config = dict(
    norm_eps=1e-06,
    positions='rope',
    batch_tokens=65536,
    seq_len=256,
)
Below are experts of layer 8 (counted from 0) of a mixture-of-experts language model. Rows are named router (the router's row for the expert) and show model dimensions 32-63. Each number is 50 + 12 x the weight over its row's rms, rounded and kept within 0 to 99.
After each expert's rows: "mostly gets" lists some tokens that are sent to it at least half of the time. This comes from a sample of Wikipedia text that the model never trained on.

# expert 7
router:67 53 48 75 37 45 49 50 40 33 34 31 34 56 51 62 43 75 50 54 67 62 27 49 36 53 63 55 57 71 27 43
mostly gets: " |", "|", ";", ",", "s,", "a,"

# expert 2
router:27 57 54 59 47 61 47 45 49 55 42 57 60 74 69 55 60 37 75 29 74 33 70 54 45 47 55 73 31 55 64 37
mostly gets: "5", " 0", " 3", "4", "2", " 6"

# expert 3
router:59 37 52 50 71 42 57 33 27 57 82 51 59 49 51 71 58 55 59 28 30 64 55 45 51 70 65 49 40 54 47 36
mostly gets: " Mar", " Ar", " Am", " Har", " Bar", " Car"

# expert 0
router:39 46 42 43 38 68 51 53 58 55 41 41 48 46 61 36 49 50 36 73 32 51 63 48 62 18 50 35 53 53 49 60
mostly gets: "\n", " C", "==", " L", " W", " P"

# expert 1
router:42 61 63 55 56 34 46 51 55 70 48 56 69 42 41 41 53 60 47 46 33 72 47 64 48 58 38 48 53 56 59 57
mostly gets: " the", " a", " The", "The", " an", " his"

# expert 6
router:39 62 40 42 32 31 37 57 55 29 50 68 40 40 33 58 30 41 38 72 55 40 56 64 49 47 45 45 50 47 63 51
mostly gets: "ina", "ia", "ton", "ino", "ana", "son"

# expert 4
router:58 31 39 19 41 49 56 54 53 57 69 63 40 41 52 30 53 41 47 31 55 45 58 36 53 42 49 55 74 43 57 62
mostly gets: "ation", " part", " University", "ations", " School", "ment"

# expert 5
router:54 48 52 53 58 59 50 39 78 37 79 43 46 51 56 35 41 43 67 47 58 46 22 36 44 57 36 41 36 40 42 39
mostly gets: " was", " is", " he", " were", " has", " not"